Below are experts of layer 7 (counted from 0) of a mixture-of-experts language model. Rows are named up (a neuron's input weights, with its number), down (a neuron's output weights, with its number) and show model dimensions 64-95. Each number is 128 + 32 x the weight over its row's rms, rounded and kept within 0 to 255. Numbers have three digits each.
Before each expert's rows: "gets" lists some tokens that make up at least twice as much of what it gets as of all text. This comes from a sample of Wikipedia text that the model never trained on. Tokens count by the router's weight.

# expert 46
gets: " de", "re", ".", " in", " con", " re"
up0:112183119106171089161155153131102136111112091088115123120146187157165097154120155101163154123132
down0:099169149130147078162110125135048071145155115133079087108115151183134165150139114117215155104089
up1:162145193133149137159150087177214141065137091073168128155078091127118122083185184119079154079164
down1:105141119118090157182075173131100095129062094147129093092147100092083142122144138104118113164131
up2:142169059083143127118165173180158093130158093174104098110109191170116124067101159127047161122094
down2:192130132141135179070083144122116169139178083183133178137176163157105098130145115088140099127112
up3:111107140120128162174113162100156084122082141113148172095082129166142151130119148070164149138116
down3:149091094179148106155142121163164098105153112107173085150112152065077118155088105110071196129122
up4:148092125093134111135165163144154138088111125114113149109079123131144145113157188095116126074092
down4:162141137088191128133061149088096106154175128174114167107181068102138103149205167150139121152116
up5:156106178159122145171146146111122109086134046139132143117151131076179146143156154127126037115185
down5:085189102142131159114107133134108124148100237156144110095132147134125177122075100084118153167100
up6:108075099113122091117179132158110103154084108157161129124146191140118023129110114146122140078166
down6:116123168136093153096137166110182151134106098133111101107151179109149139170088113115154127118099
up7:134143080106154066152098149139127126172171125158113137138090110099133160110168127102155133145159
down7:150128160060051156061128165085118179116140152119141139070115157098154134156153115119100071145130
up8:115166148181155207093158129120177124142120157108068080074152123142091097133147159102142086136224
down8:091109151054106062123085093167117093130085165139161105119092115102086110082120123083131147134095
up9:117140178156121143135202171149150172154126124159096184142154089142114113114141109094168077087140
down9:119177118116158058143164085123174108032132139163118122151101113095145117122118069067122087184128
up10:109135116097096150155120122123161097133147087149105090122152129173128164155127113142114110068096
down10:150122143172082133099099144137074167142073181070092183116144143071156155109159151141179111194118
up11:109157158120089116107119128105124149175173131099132155143136151118206157081114071104192095061145
down11:165144100087111184083108116074165096135181145148101083095141161131159084118165101159056128171145
up12:159136092137075106168177119169128135134104110142128099079127158075113121125108143104165160133170
down12:115128125166205119093109118134159103146153193037131117129112073135116130076158149100110099173095
up13:137112103102089183100156112158108131075133122165118174129179140163115102087072184116141099084122
down13:131128128129137154115093156141120187122127152136152172141191148172123182118156117118108116075095
up14:147127141106070118129128107108231162112146148174142137096131110132104128152165190136092112158151
down14:144098157164154120171138181184151144096137130143143152089129097130204078112171086154135138114089
up15:082103116113132115115136165107125203121128114111029117137152115131105134125159092068056135155192
down15:201099150146173115124112075159165015106135143095135117090102109153128103136153139132137165157155
up16:064141144160134101095102070120112196096168121114144120126138162115130128179140095120057127131171
down16:171150161146147173000112145180179103144092119130127079107092151147137120088077159108086130160098
up17:104116151110146145132151135144162074035122122191161103129108116205154095062159131128102088089146
down17:146088094133108161127153161107141179139123139095136160153130147164119170101099091093107149179091
up18:137113073085109141157161098175140131138142143140156128081131113140152038147116085132126098106147
down18:089124129128138112173163170155153149120145144154104167118169073197125099125100161159151151080129
up19:075116096139146156126087185177117128118125169180098132115060165132170148085168148150083124125093
down19:188162108046077099156085113092111135153113147084133141135172167122122065130098085083191108102108
up20:105157103093166094146080129128081104097126124165087116066128106137151176126115148139123094131106
down20:120156156112104096121108135090155166187189152150117127070125134160130114113134117094138177073147
up21:106114123146122139197139122134090079099114148202081134057130143181153118042126116156155119150116
down21:125129148143157112117096124064158176195110112165086131136146106093132066145206114139146182155158
up22:140087102113101153144150161092143131077112140165091128128145084134174096113119117117186091109200
down22:178177101113120067127137106155144102164112114121097147178134165137100146164163128132165141127087
up23:133224064129114172104142170143174141166194131129086127083130192100128172153141131137146137110127
down23:141113112076138081152121140153110122086195128162082129116102088123139093120117166142031115089145
up24:110085071136100110111124129120126139074136156154110135100125117158091121179102125141145171108107
down24:162142108148158128179108096139097110091066104148155164131124085053118200091152175082171114165155
up25:130138113120111123111193157137123194193165126152140145073128130151110043120127164145124175107101
down25:152167125133127159071108155131109154125127169143085113126124181115143195138111130115132089143175
up26:114121184104104139167154167165186107152111114126117128074118156160125121104141134128087057167090
down26:160159101177144159149128126094105115131161074113096149124165136097132081104125165156142134107143
up27:098126079141088158083132123123101102130111098115104141147089130111121168159167149102170076143133
down27:154117090112048051128147139146186138090108121130121168130144132132138106111104111064153167038149
up28:199123146104125108138085188164148135101123081095120154141122163147144132107182118101090164146082
down28:099081107153139183140167132155142091126153132115153106110085129086086108117102097113126051149105
up29:119142011095116135150147143162110157146107114102167117112196126061095126098162189103175044162167
down29:123144216129150136138101171130141152133108092155101201088106119183153178161170122147122166137094
up30:167130163139098131144219106101183111093120137116113142126154135121124145117179145156168129110150
down30:088101060097087139118122147039097142151193166115127144120133112147082180109113168160150074097088
up31:200128143121153139195099170108129146147095116080150115092161123104145137150066122091176109134143
down31:128123168133050182116134123116087149096109198151086148062092119099136175158151083190168140128145
up32:145130114125062103107104118129133117130093132129106159119158131100169125167072128143144126187128
down32:136190061157088101142162108140103189132202077141073083122094082128112107098137110135156098087104
up33:100111099063066124116116169103091089072115105120173101129158108124095124114131101111086143161088
down33:175131171192152126115118092146185189164164131095118177109158180115127090158139116192141095072089
up34:114169094174150111112103189113137181083093136111093085108116116139187095170059161152103192085125
down34:118212193130103129065114146084122117137096146155166144144118172130088111170186084137106122152059
up35:173144118106108178146110127141156071172141145130151103112101101121135094173095082153102097059156
down35:087144142169158097134080105122159110100068138180093091139124100137147056090069155156080147200151
up36:127099120111107127133094118158198143110148139162116127084139136118141111163110145073208123053147
down36:200078095136121110127124133162103191091179105185094130074161105121124153134174125134153081145123
up37:158129156118137076150072159119173136120200156130141087096090169092134144155061107142136128157096
down37:168116112123157165108155089065157103094156109129134142153182108170138166148189126108076097151131
up38:124183173141107086121175114092135075096150131139123149094207120136091095112143174176152110122140
down38:140105118178195103145131130130133143173147109109144128169147140161110097101137151106085082128153
up39:163156175161139139134141104118095118124143142112155137142154098140099079160110154197100147101084
down39:105145074180144192182109082151144107128126110075121132193122127117110098100133123088118097159145
up40:107188117163143108171109106114118114130071095193151146138117121178151090111099169130109083129146
down40:179135115127167167120154113120143105155194156094118135116158133124117098153125084099053185113124
up41:109115095180086103146130174132148114132124137205145177133097133213110101155056134113160159065136
down41:093143175163109100143173157155155144121099094130109132166167117138107103131080167116087122132054
up42:104078150118125163091089152141124142134113105123129184142086096170161178124117133103084126060130
down42:103145131122115169105119101125090049097114150143149138146140155053128066151105107144077201114104
up43:089123188154162108135157203095149124127154095149142172080109103082137141161160109055167141147121
down43:123063104101176126131096074150116162138154124174136115178142125122137181103179102154095076174121
up44:183170123135140045111133112091160082127098107171148185118121119109165161091115169103080094128088
down44:155192105043128167109133151184138147167073103132072152096199141081098147067176147128188180124153
up45:108150093163193140170120159111110132108089116057163120107135129122147116137158087109070165145125
down45:105168109130143129202168107110144150143211153097123110141115121088146141118127156084149116130126
up46:109153135161123112142150126057141118177106153049108121127175134100107181175102153122123127050124
down46:173134176178123171145141124164155068099088140112080098110099167145078107082094133065116152102077
up47:113163125147180135128123161083108091087122144178134118116175163196139094155109089107139103145125
down47:146201124153119073185115114187116073160132117100135110170051125077139135157114176085154158125106
up48:153068175190139100127099140124152105126165086178092116153113187184103051157119126093135165120146
down48:140167179138169140193170110133092130159135135125130062207122171073125121107086139128166071137131
up49:094136123063096134135092118098106152070110099124052126085183150109101162118140199203149086174177
down49:121093187071128103179098120181137140177194140157133116059155138101173125114127096108118072098153
up50:215113209123112134189095154128135097128076116161113073131168154118079163170077188111134099159102
down50:138129055192168125149102114087126154114171141139073179117177155086176136077167143191100047181128
up51:089147107106113141149068104147106106155087088119122051165118115150078088148100248122157106106129
down51:175077151139130168178087102123121124169127111104110155132148119174135184104113086106107104140122
up52:120150152180131115146094115146099069127089110119097154133143162085135145108193128183133129131164
down52:081105091141159150135160089124095155111224142112199116150162174114112117109129160135102088110119
up53:147146132113076131143085109166185124169163079080128182092097095130135103156146100140174145171150
down53:122100153195111116198145167141137139058005131129071043076115170120131113167088113166081123057122
up54:087151139169165124150186129170133119097113132195126140126118074162115114111147134115108106138144
down54:126097139123121115139117074118146142143152155122139100175067109151157131104127126132093134158091
up55:139069098112109127156116130164119094133129201171141159126140135141139123161140156089164093124170
down55:139141119109084077129091143163118170175117082120089090202134147093121125082139138127080133126138
up56:099144074128193168142212118128128153107124113140128116079100173093106111112183141092153133121123
down56:131169150146079086126146079098159074110119132112139134152091168168131215100104055194161148116111
up57:115149080125139116128120184155118187114112119106119194103148101127073150114133222120167166146087
down57:143107138110086101132126115130134112156167142154066168143129141141076092157170083236177105127210
up58:100113092143130111123140125149130134121164125136102097066093147201138130141126125189128156120070
down58:167112077100101152102088107132204127130133148071129183147151147137150127143086141140160118118133
up59:141106116159087122129056130093145096144124129137146140117166154129157129158085148192100072132108
down59:109210140134118095133182100153162220120157090126153108094105109127119061108144127093130182155100
up60:149134202167156053125101189111123096153122092175103206104142146129144084118173129167137165120085
down60:105141104071097176058132126204105174107107157085129143128138150129131141132142074137103143136137

# expert 32
gets: ".", " 19", "th", " 18", " season", " years"
up0:100082159070139124178137172090156091125068131178110218130147093169146138091134126120132113182120
down0:107107163091123130144145088114116155136129107070070083138115125120152135156086096120148179125175
up1:126123135113158090167139145060184169123147089126061140112123133123119107138188107129110111118119
down1:068152129131123131116094091148144105142088098126124150122115110119159131140090153117140155126100
up2:119143144117144146148187101067152115109157169129119185139138146154131106065129122133095077125160
down2:135135135071091108089125141120095081127143078119141084105120134151162165178218151161090160125119
up3:130084233075130114124102125123158090171142151125102128096118088111074101109087115125115099182109
down3:128139085166087113112110157178064162138116162109122116191096122112106190070124115162142136109131
up4:097121110169161176151110128170155105127149106143207155134124119173188138137145131119118086135106
down4:151096127142094129149151119148120114085160128112105143097152121114139151133091104151151139116140
up5:124149160131130124199119147145178169085145127117146133142090131129174153083091190142127124133137
down5:068104145110111159126110166193124176216160135093138120118121128150131145115144155192133142113147
up6:127078109143118149141135156176087132149185145120159162087141101132088200146062107144159120136132
down6:124135125174172182105108181130135142138182159114085124159114145190122109124124153134117121109189
up7:109149100102156155123169154149149095161146156148034117094121141119099076031181146128133079132148
down7:125126066097173126108112121107131147117185147081138163094157179097070107162095084088098122173086
up8:139087128116107086151166116103109147084164080089134140116132134171162048173049138067144145129160
down8:138149164150131130128171129125117178139188121185137188121185130134059108136106134089086089092043
up9:120121117044189095125137110102083140137115142128147134121083118107156110172165174107124110129160
down9:034182098148094139126139109159151140113118195168103154140185163137141102107113157081142152140157
up10:133098133183076155119137126127126136121110094175112098078148134177163122138153134144197114129134
down10:136145097084135096129109152168097114145177155133112130153187095131100110135136179100129146115171
up11:161081111124113084110128165185116109144151130107159133140193173118093118151093085161098103107102
down11:105171102138129110149144103141112135048115154117090151075086154152156118113180097095126173125135
up12:137129114111070176145100136139113123107089123138137137045185121145144178106145125106172152126123
down12:174113148124097111117179092157118179099130147130146138151138125114135083150164195120097155166072
up13:058096107158183070106124139138125160124117133121098140103170168133135098093081177124102128142155
down13:132139148092106177156091115105075059119165148164162161149093112079144125144138089056154123158157
up14:111154139111150156109151114132113049065135127125131089133123104119140210102148118145175174142181
down14:119072084162153141030177116102137155123129177106116168102087169112119128124077157127124168150150
up15:152119195117155067149083139143157127134126145120132140129145102109120113192115137095111176101115
down15:196151082105115156144168098114126161139146116125170146123088124180140121076135068095147103085129
up16:114107141137091153157177140065080120191204084096084145078112123106090082175152143112092165148133
down16:129130116162096081206122136199145133078097135151154151161149159141198128119118155139164073143093
up17:154151098133159073136109103130081166090117116114140107131123154130163102126154089131091163140130
down17:115137164161051077095077162153161140147076228092143118143054116112143108113107120100171120149238
up18:107147091121165131134104105113182143101127145143108127119114168121094154070159131054169119116142
down18:123147131112129082069097102100092134127131146142177144072162151111113135094127173168120149079053
up19:137133137143156104114116162094115082151191170145078095112109140123145051132140160133139111120124
down19:141113094113183157156174081158121128082175184072140195064120142132117121118161092061131141131083
up20:144056151106182125136143107123104163161113100114124143078151134130133159116146114147168087123184
down20:125193152125157127178149118096134107107179136094132117129097110211103135133097136101082148109155
up21:067100137113140119140102135143119089128143134141077122096220170097155129117106194149161134139140
down21:121150129157117120144156127173110120135098102078161207116159117115149106108136189124110103133117
up22:087082150153108164110151139205103167103143099119137150113110095161057160121172138111098194124155
down22:134125170141106167138129166168164119170140087171115110120171111050092119123129149103196117164141
up23:104093100156154136139127101082117057096081086138061087169149131160204150112147183137152069106115
down23:137162071164146073129104150194101184183141089073185133168161127078131120161082120128133194149112
up24:166148123134117183148106126170072093109052151136107107159138074158091116119141123107160115153111
down24:056079128176180162197104150131169151110167108095111173118163107083131097181116138189102114159061
up25:165183102153114117126121166145095226122129139145135101131102121104118166176096112133068094112189
down25:096137179102099137098049151122173165149059218072156136132126163094143084098098102139199092178154
up26:111135198134180138131179151147076122116097058103165095132189135115096135129170170181120095093137
down26:145079151157071160097191060113149132117129142121152130141098101141134116162103059156132164093166
up27:183167141047100134108150170137032177152131143133168136146086110071118103135177130154084110115125
down27:071085143220139108044068173129156102094070186106094123127114186175142094076068127142173138134083
up28:117158200064137069098172178129152108138173122151117143136172145184171086146099158130203130167105
down28:201175085128102110053147134130101075125116077134123095150124127124117148047134141094131168166143
up29:136169130137173082149154155088166124095167159108128104079086099191149104135154176150072119115130
down29:134119142075177130199124110167154116098147117133134157139138146130142125130151160098136150141133
up30:114203068152164096112110151106180179099125128227167128069139122155132147122065184139108147134184
down30:151087099174122124058093123090084170151150133083130146175126161107084093150168149175147113123153
up31:150136198093166118106146119095110127156140153115110138113163128093127129162114113125117159101109
down31:091047167125083138074156110121081153070095138181034118148095164112144105146137143071187201129157
up32:158089160097186145123181130168158063163108134126106174120131106133090097154105109117095147114091
down32:168122157111128121114109153102133164125175087133101081088072134109148128146162068125123129163147
up33:115104114147148129132121130173115143117196136167137130108140108159159143118157083135100133075067
down33:131100123164110113097141117138132118146103100136133201120110061187143170090156181114155100127121
up34:154137132104148118098138150118175159156120118164144122079122140165063118097171130127108175158136
down34:048085139125121035091105159134132117042113154125141150158137135093140124087109178176133103082104
up35:119142113163128111120106103116178099107146092147109126117157124133137108140155166153072157105124
down35:125131120146114120164187146142088214156106125092121113098045126137086179116153181114138130156196
up36:084134155138129149141129159093164055152137106099202068119118146156079057116121122165182113092178
down36:116113104112134147059134117102129148098108175126092210100097110103163177127138146175093125128144
up37:172141100127129102114072199112121147101113157132156165121082168097158202144122152188165140101093
down37:080155173154141134118106082201083115131164193167126123154117128217121083152114187132147094088108
up38:192156246150065150118108131103119131161132127160151152099099125113064126079116141100085163088133
down38:115131089053111163106190110163094157124106100153088114131128087074207107157104166125105139138189
up39:132141170143108174164147111144058118110110137114158128078132124091138148103104139076179171165173
down39:103117115087167129071173143139175161119104139140096151095108136158099123150186151172115168167117
up40:133116140082118097141196140117110169159101109129090207148095086089186099124113112075092132117157
down40:124142163103170095123118069116059150113170117163100062070172129075108090149127151103134077124131
up41:088106131148122148118154108095110151187153077132096159127160133133174099133148125158124096050144
down41:109171117078068154093145131123138111135146109164079149142128146088138170152099177123151137123088
up42:159128082143127124134129060136173107160109118154141156078132124101105162132196107112113141135206
down42:148139116139113118118063134118093194161142156123080159078162105105118089115028108154165143117092
up43:171183179051098125130131120116160166069115138107149143092149183121152161102194097152104109138185
down43:136114161140118168144155161135075065109118130164151088138091100096103069111107154121131134175061
up44:135142206081196086124190107122113085101114099128095110100094164107137112075120073119130107156177
down44:115123059097098088151062178175141185181099138081104156120133072129116123118130149108113103117159
up45:179182118127146178125148138114086102117155099228117158163139132118121094094088090148101096104186
down45:140069088127152135109204150094169128086133047088143100103129100114119132159134131165140153159146
up46:108097093135131085133131137119135145120119113125161144123093154172143171104115167044204134106160
down46:136189142124121120102059072158141135153127116160106172110214085112109131131123155128122130137146
up47:067060142142113116165208142143159093049133071125134145143174160169135161157091102153127139143076
down47:131082139211092096134092163155141141137133139111139183117118111147161144134138069142099108108114
up48:092140184102125115209174149083132138127127135118114157099182111114119156089107121140111160106173
down48:111118150135118069218137163172123084117131114136169084186063119141128072090069128164154105118116
up49:110112118174091140169163148165164154123120144127115129133137118093128155154136117143193126127112
down49:090150123107096078081045096108163210191137202153157173103105144106124091133114151200115118127158
up50:126156121139108107165142149119133129105096072171140171137142128107108141115104108152120076149054
down50:144165133124089132203100057066135120154151082121142157122146095186102135132115141131143099149119
up51:174177143167124141135148130143136201115107026143134124096156109090093140091139145139157091119173
down51:141101125156186088124131105095145110174113107156116149105168075119132127094174137137081127105049
up52:111085155134117112155105185119118124153169070082132184121081140172143094186146108109113136133144
down52:099071132128099122154087131108108105118133138130158207154173083160138185095083163128130133092109
up53:150166166164064089136137095162119152097089156173126132135112195133140083098171119147123125115128
down53:133129170129110181131139137100154087174144091053127103114164105118138132149093169212114119156161
up54:130089124124146092123140118111100124114148138154163158150146094059162209119104222141133117073119
down54:100157122149198131108103150105132121195152112140155170133114147148111069167155082129165114085074
up55:143212136125159143145138132110143091149089120094157103070133113184116147136155179098084159086159
down55:141103104115127142111154147160053176104166117191149047156112090137142137113165165207126120172150
up56:175128134149125076111101144143108137155156145130173131132145123070105144139147117122077123099086
down56:083077122149190189122145110133077120088119168168029195174063094134141121191094116087213111147116
up57:114140106106206115113104074075142102105120116159133163150135172107187156109076114116151094123142
down57:093133157140083188205117090161137168139114170130121159136063131151113061082107130132129138153127
up58:091144179168107145137131117102094072154154075173104132127123180123138167072116162080153098138123
down58:120158127121147110087110138130116140096082132114137088103107161107139085138134096122164124123197
up59:075123134137111072159161163070173173179162141123172067150127162091113105110158178138066111145098
down59:129070101161102136210124111112175157151090156129126125125154149229081154115155155126140124117148
up60:142126145120082141168103107136166096061108123144177171106133170208149114127136152097145153080151
down60:179101108123103125162103148141137138135100138130129130166184095183134089140029118139134117136095

# expert 19
gets: ",", ")", ";", "),", " and", " –"
up0:137122050114199115132058152134120135126180139092146115090143147119117169129086065098160122107090
down0:130197172182139111115139156123094138103073196135150107177154155145114111124134167171113164097100
up1:170185131155101180110080129120048101130121110133096143114122132137119177136133110133143136139203
down1:151087138130157154155138112174228149168110118128157158145104110146090046200121145128090155118092
up2:139047175139111112127120170144086041104149101142113158094134134101153090103164213123105147193089
down2:107169077101140131117142097117177192140136163136118135098139152124129098076177044077147171103064
up3:100164050115136148171107143194142126066120118222165109116133137148095160112107146110125120140117
down3:120070143083152144195174100091131158085087145118100163109076093180200054147128132132114121116126
up4:093130101154115164122133106165082094184111090121042091162124123093167108132180189118145108062144
down4:205131181109139163034115065123181160124136149106194140100122151130080191136053099129117152197132
up5:118108130097101143126117194140166137126122162161141144133138082151127089082108176089114164136099
down5:103113212143141150174126121071196094101119106174103121126112159115141174110113075137113159193111
up6:109128145079120116124119120163138166088179126182211179139124124126133102131125178122140112093104
down6:174138095171080174175092106146086149138119124156180073174125146158162134133149167100126131141121
up7:146115133129156029121090156098113163136076087148094124125156079103128132125118075140139098140201
down7:106114139079074152153150079102103112186141163090193096181110142113114127043125130137102115200148
up8:077089089142095176133091049095207089085073082103120133117130152139169175082130075147158129156090
down8:125092063107113077120159156136128116121137124129165097110119199166107095116059154073120098110173
up9:146168129097113087105128119164165176050116166093150213096106069167159091101177118134092113101155
down9:090115153156058131254120168165113109177090151149090112109099138096131068148147135094102152110091
up10:117105100059078149114110128107127086097108159103103188134129111025109168174188140170114130105083
down10:153209110188044158164092169145153192129099101159149077144121157172142095057140127115146115139119
up11:151093074105100076152116185096118114162098100147095144121100192141100140179116178152146162196141
down11:105104107082092182147131134143083092171088180080099171150174120064140168153115120201109130126058
up12:092096141089075190131150148173066129160138121122116097118133202140046120131080133159211200160108
down12:151195144133182051077133155075146133110134136193134081179133128145125184110195119168044130124137
up13:106121116116159187156145143083110148103077090125208139122163098122079078124115090104123086048151
down13:160171167161130175176111192109165124145105110126144110160069048067162097145130142091138100150084
up14:121094124088149105125148107094089090184184105094171111119154162139145113142085097158150131124132
down14:128167208147093168110117058106138175106085164126139168135160113123080074154184130107061131079162
up15:174142155107168117129097191067128190148095094108090087138136135119111126085164135140120162056169
down15:180078123134179135121181091106154146210126140135120156122116129143122173131052114156162128174157
up16:164098129096131087130110124105174162108110111182156138124117144162120191110076169084122141128105
down16:099198077153124140090114095105040094146184138090090159079153151111135180081145094144174105124104
up17:114125100054134141106165123213054064129142144110193175108116113136099102154129131147156164108069
down17:178178169215171153103080131113134129099122121128140133111120102186099120069205132105124085157079
up18:198084090087179110153106144147161062154120143184151104116134110157068113147077160099102170129096
down18:174221131159152103209151181148122087158126122141079102180072149113150099123093055098101082192136
up19:160096104054116066113094192137099185122102176114082135114151149115154103102094106080104132135189
down19:109130031128142112072078148156111123141121202100123099103089126076057086079165161097149134127089
up20:141123160156164101141106161148129083126129107223146135149179168145109142133122189132109062136156
down20:096142160062100110134123191108120082102200144103156135124115162168110074092112092196171104092105
up21:123122109147174121136139166186108056139201107141173149122175164187116108148107065118141182115068
down21:129141120174082141031097151120118125088160166131143135155162105142119137134152124133092139098064
up22:098191089077153105128094119136157200168058153114134172103121075128085108108128151124087080122137
down22:093068151141116150151153158077101044086153127099112121137137140116096082111132156106167170121147
up23:055162096102107112095139128138155137140109149139126134145175148122114134095126086206113109055126
down23:162119107121146141092187142147122135082127113109138175128068125174097101152112148072140143180131
up24:145102064100175127127144113127138109104151168159154177118114149097061081148098075074180112167094
down24:167180133161155097125157172086078127133120195096116156124161100099170108127139136112163131151042
up25:107108156131073115135170198164089172069146149154121148114162103098153080107086187135172165116087
down25:125123171119181169198156100164150162101168144121147149107160112135115142150136140108041089101106
up26:115150133073123148146119124142112087182155097106171120128189115074127098148144161122095089111129
down26:132116144121141195207123107099126088085076122105112102139065098161153107158114083082128129080130
up27:184163151119088159123085120128067085139118115146107100133120096195141124102131169119081066123105
down27:125158184170119088209145120144129119112113130099152073128084153088164142161129109082137167196177
up28:183134115150079092146179107126096174149142168176125145144125162115098136140115158115114144134111
down28:085130156114112156192126125141144129179129101117108095135143086104121152139124173081129134178129
up29:201166120109113095138115127115080224140096118151134115152124139164146090159136164129073130109169
down29:121141196142136092119155130139075100168174123128115148137104074087114156137153124182097156172116
up30:168164116176089132156134129184113148146171099124087092081113125160187151134085124102183170157186
down30:153115111138102157183113176167087117129181114144091059160124065155118158084064092173132062162178
up31:141143148081158110130133164202145157148105109116138109099105061174097102102140056135125123133134
down31:155148156145134121110128103107139072144060140101073146125110166125158110117088137114106092131102
up32:071110107136113120147175202155181061133155073201167149073129108140099084142174141091106112123128
down32:051111110119154106122156115097166125133095125106166078142182103162138075156111099123110092128114
up33:104126146169167048111111177120089157068091168138103082150210125133137102126131160152140187104087
down33:138167117113133129045159150138191180152141139193168135126102131206138166095087109142120097175160
up34:096145163130141128133117133164124149139160096127075104102155092073165108165152152127127134128176
down34:135121146190106125211137190089108151110099132090106152134073104114149110149089134158132093109131
up35:157162159056160107149127167068160057168051122125138078106136138112082143134120174157129131148139
down35:152131153157129120135055104141130156164091193078155098164133134151134083190145127146081058102207
up36:136095091140149082151116168068115122083153145117076116113158099042094108124141064101160134187106
down36:152081123074104155185108155162131109141157127106148142099182122129133103075079151124186148163099
up37:124143117154153156149102194118086066147112130136072165070148165080140134115143094145194119144134
down37:117161228149127161125076159113099190140089138137115160165090155123095115100129149185089091105179
up38:124162157088130116171110169066114114150102131144154213112173118086121101101101075129140122124109
down38:146105101079172139118145114088081155081191123125145121113152136103163128145148116148195176077063
up39:124151127126132127143111164168055120119189106132087156118153116159138149152101206076146118160182
down39:128160116175111105049118151138168157159112109068094155134164138069135153144118077145124178185103
up40:092133119133148130116165163092179098064058123140120129091136142146121194078161127135160152166092
down40:153121069091133047131117147126125137085119131060176115127152183220109113145064081154147095121133
up41:098180158114134106157095149169127116111194100134187156097138119167170198154139076127139154076102
down41:102129155126138134178109123139128122116154146127121144154164116113155165118148129137083118134116
up42:063104140172080103135078064087231116084057132142103108120144167115139147092108068150141155125133
down42:112155097147074076111182197153064130129078136083161112112082206169161141118151099118108101185161
up43:155118096168119153127078106172127154109184102095168152106160124116175187114108056102133054153180
down43:176087139111205107128163091056147141151085122103139121149147163116132127161095138135129124101109
up44:206139126179143060148150105156060152111139141126150105135102120192169128046143111078113120050166
down44:134135185172155191168138145194079092169116113135178128126130117080154171209165133114142117151174
up45:078091083091121138143132123093048127142086068126128079118155125089120109129141139145145144121082
down45:146155183152159193180176163198114083149089138094126081119134109102107140158088135100151139126137
up46:093113132159155116109119170135131127105051126169123138066114103179046115115090158095122138143115
down46:120185125112152141038102160097107149119063130117121139105159111134142097109155109121142070152175
up47:176154119124154085164161161164132155111091073126127110140093061118120114092125131143078081130148
down47:097135089145123130165140142131158098101137150130103183109161165152176137148116142136171173162145
up48:191139074130090118119119110158092110117186066091088121124141116142128138125122088149152140157116
down48:129126072121109145130087095114126060113126102088139114101151149132116132081178129108188136115100
up49:086167124140132144148098119128150106158108150151157126115175186158149117137080166120114116132060
down49:087192165058132122068159122085157141113149093143085122098170108115072177066150093120131160167146
up50:094096132159150065140126097167133121126159135110204144125171209159061134168113098170139149076083
down50:132138113135130123110122114072076140105128193135112150155134101140127069130153173094127106144118
up51:103094129188153180139071084176121054186160046114047113139096104067116106138145144080131139115118
down51:158162112081098123109113110126135134091104174104175094161149143135138117070066109113132098137184
up52:129210065053207152127116130141113110108136127117121149127152121079115165115155131126112156116137
down52:132067146153142186051135203103148141117084163121170129130131123121143095144095099096149115158135
up53:144097116086155054118172187145084135080116065124091124132119146045131163101205139128187132175199
down53:171065107146139187148132122169149114116103172110146108174141108164163126113075120111123129151093
up54:116186156141127114141131119142190113129169088168080126062111051161099117106147131104112159049195
down54:109154170199071118224135167144103111157130108107089161140103106071132076146150098103071137077133
up55:136187147195117146139187125205143148193149103131093179099115107172139074103094136084112131159135
down55:093095137121123110157142129131152117099195170091121085089162070143104157168137121159116187130160
up56:150110133128119141135150167034099108144137143137112137127120111075144133131136117081171116132113
down56:169110165153157134058142109146131122109157142100096135151165172113080185117060102159132114153081
up57:105181100018111169133039192140134173119095111113144169098097113172078159134110104157113113031131
down57:113181131144181158115100168126129186163052099046145105159134158127116146192101063081163155064128
up58:154128119094132074146152139108096081142106095162155079127166151163120058132131148139128223141113
down58:163077104143118163093138123102168105171141140136093135113169140097108106130122102106105112153154
up59:099118068097106121166096131096141162140159137195178095117080149134086076132168149120122095124102
down59:109075157151160180159114126164115133139115129118172149134179126181121135154112150110126145085083
up60:112170134134131117138114161133054067119125104148098165139121204158152130130101156126181152092104
down60:069119138159138098111135130111119142114154080124168144133139191210069114110125083193126146116136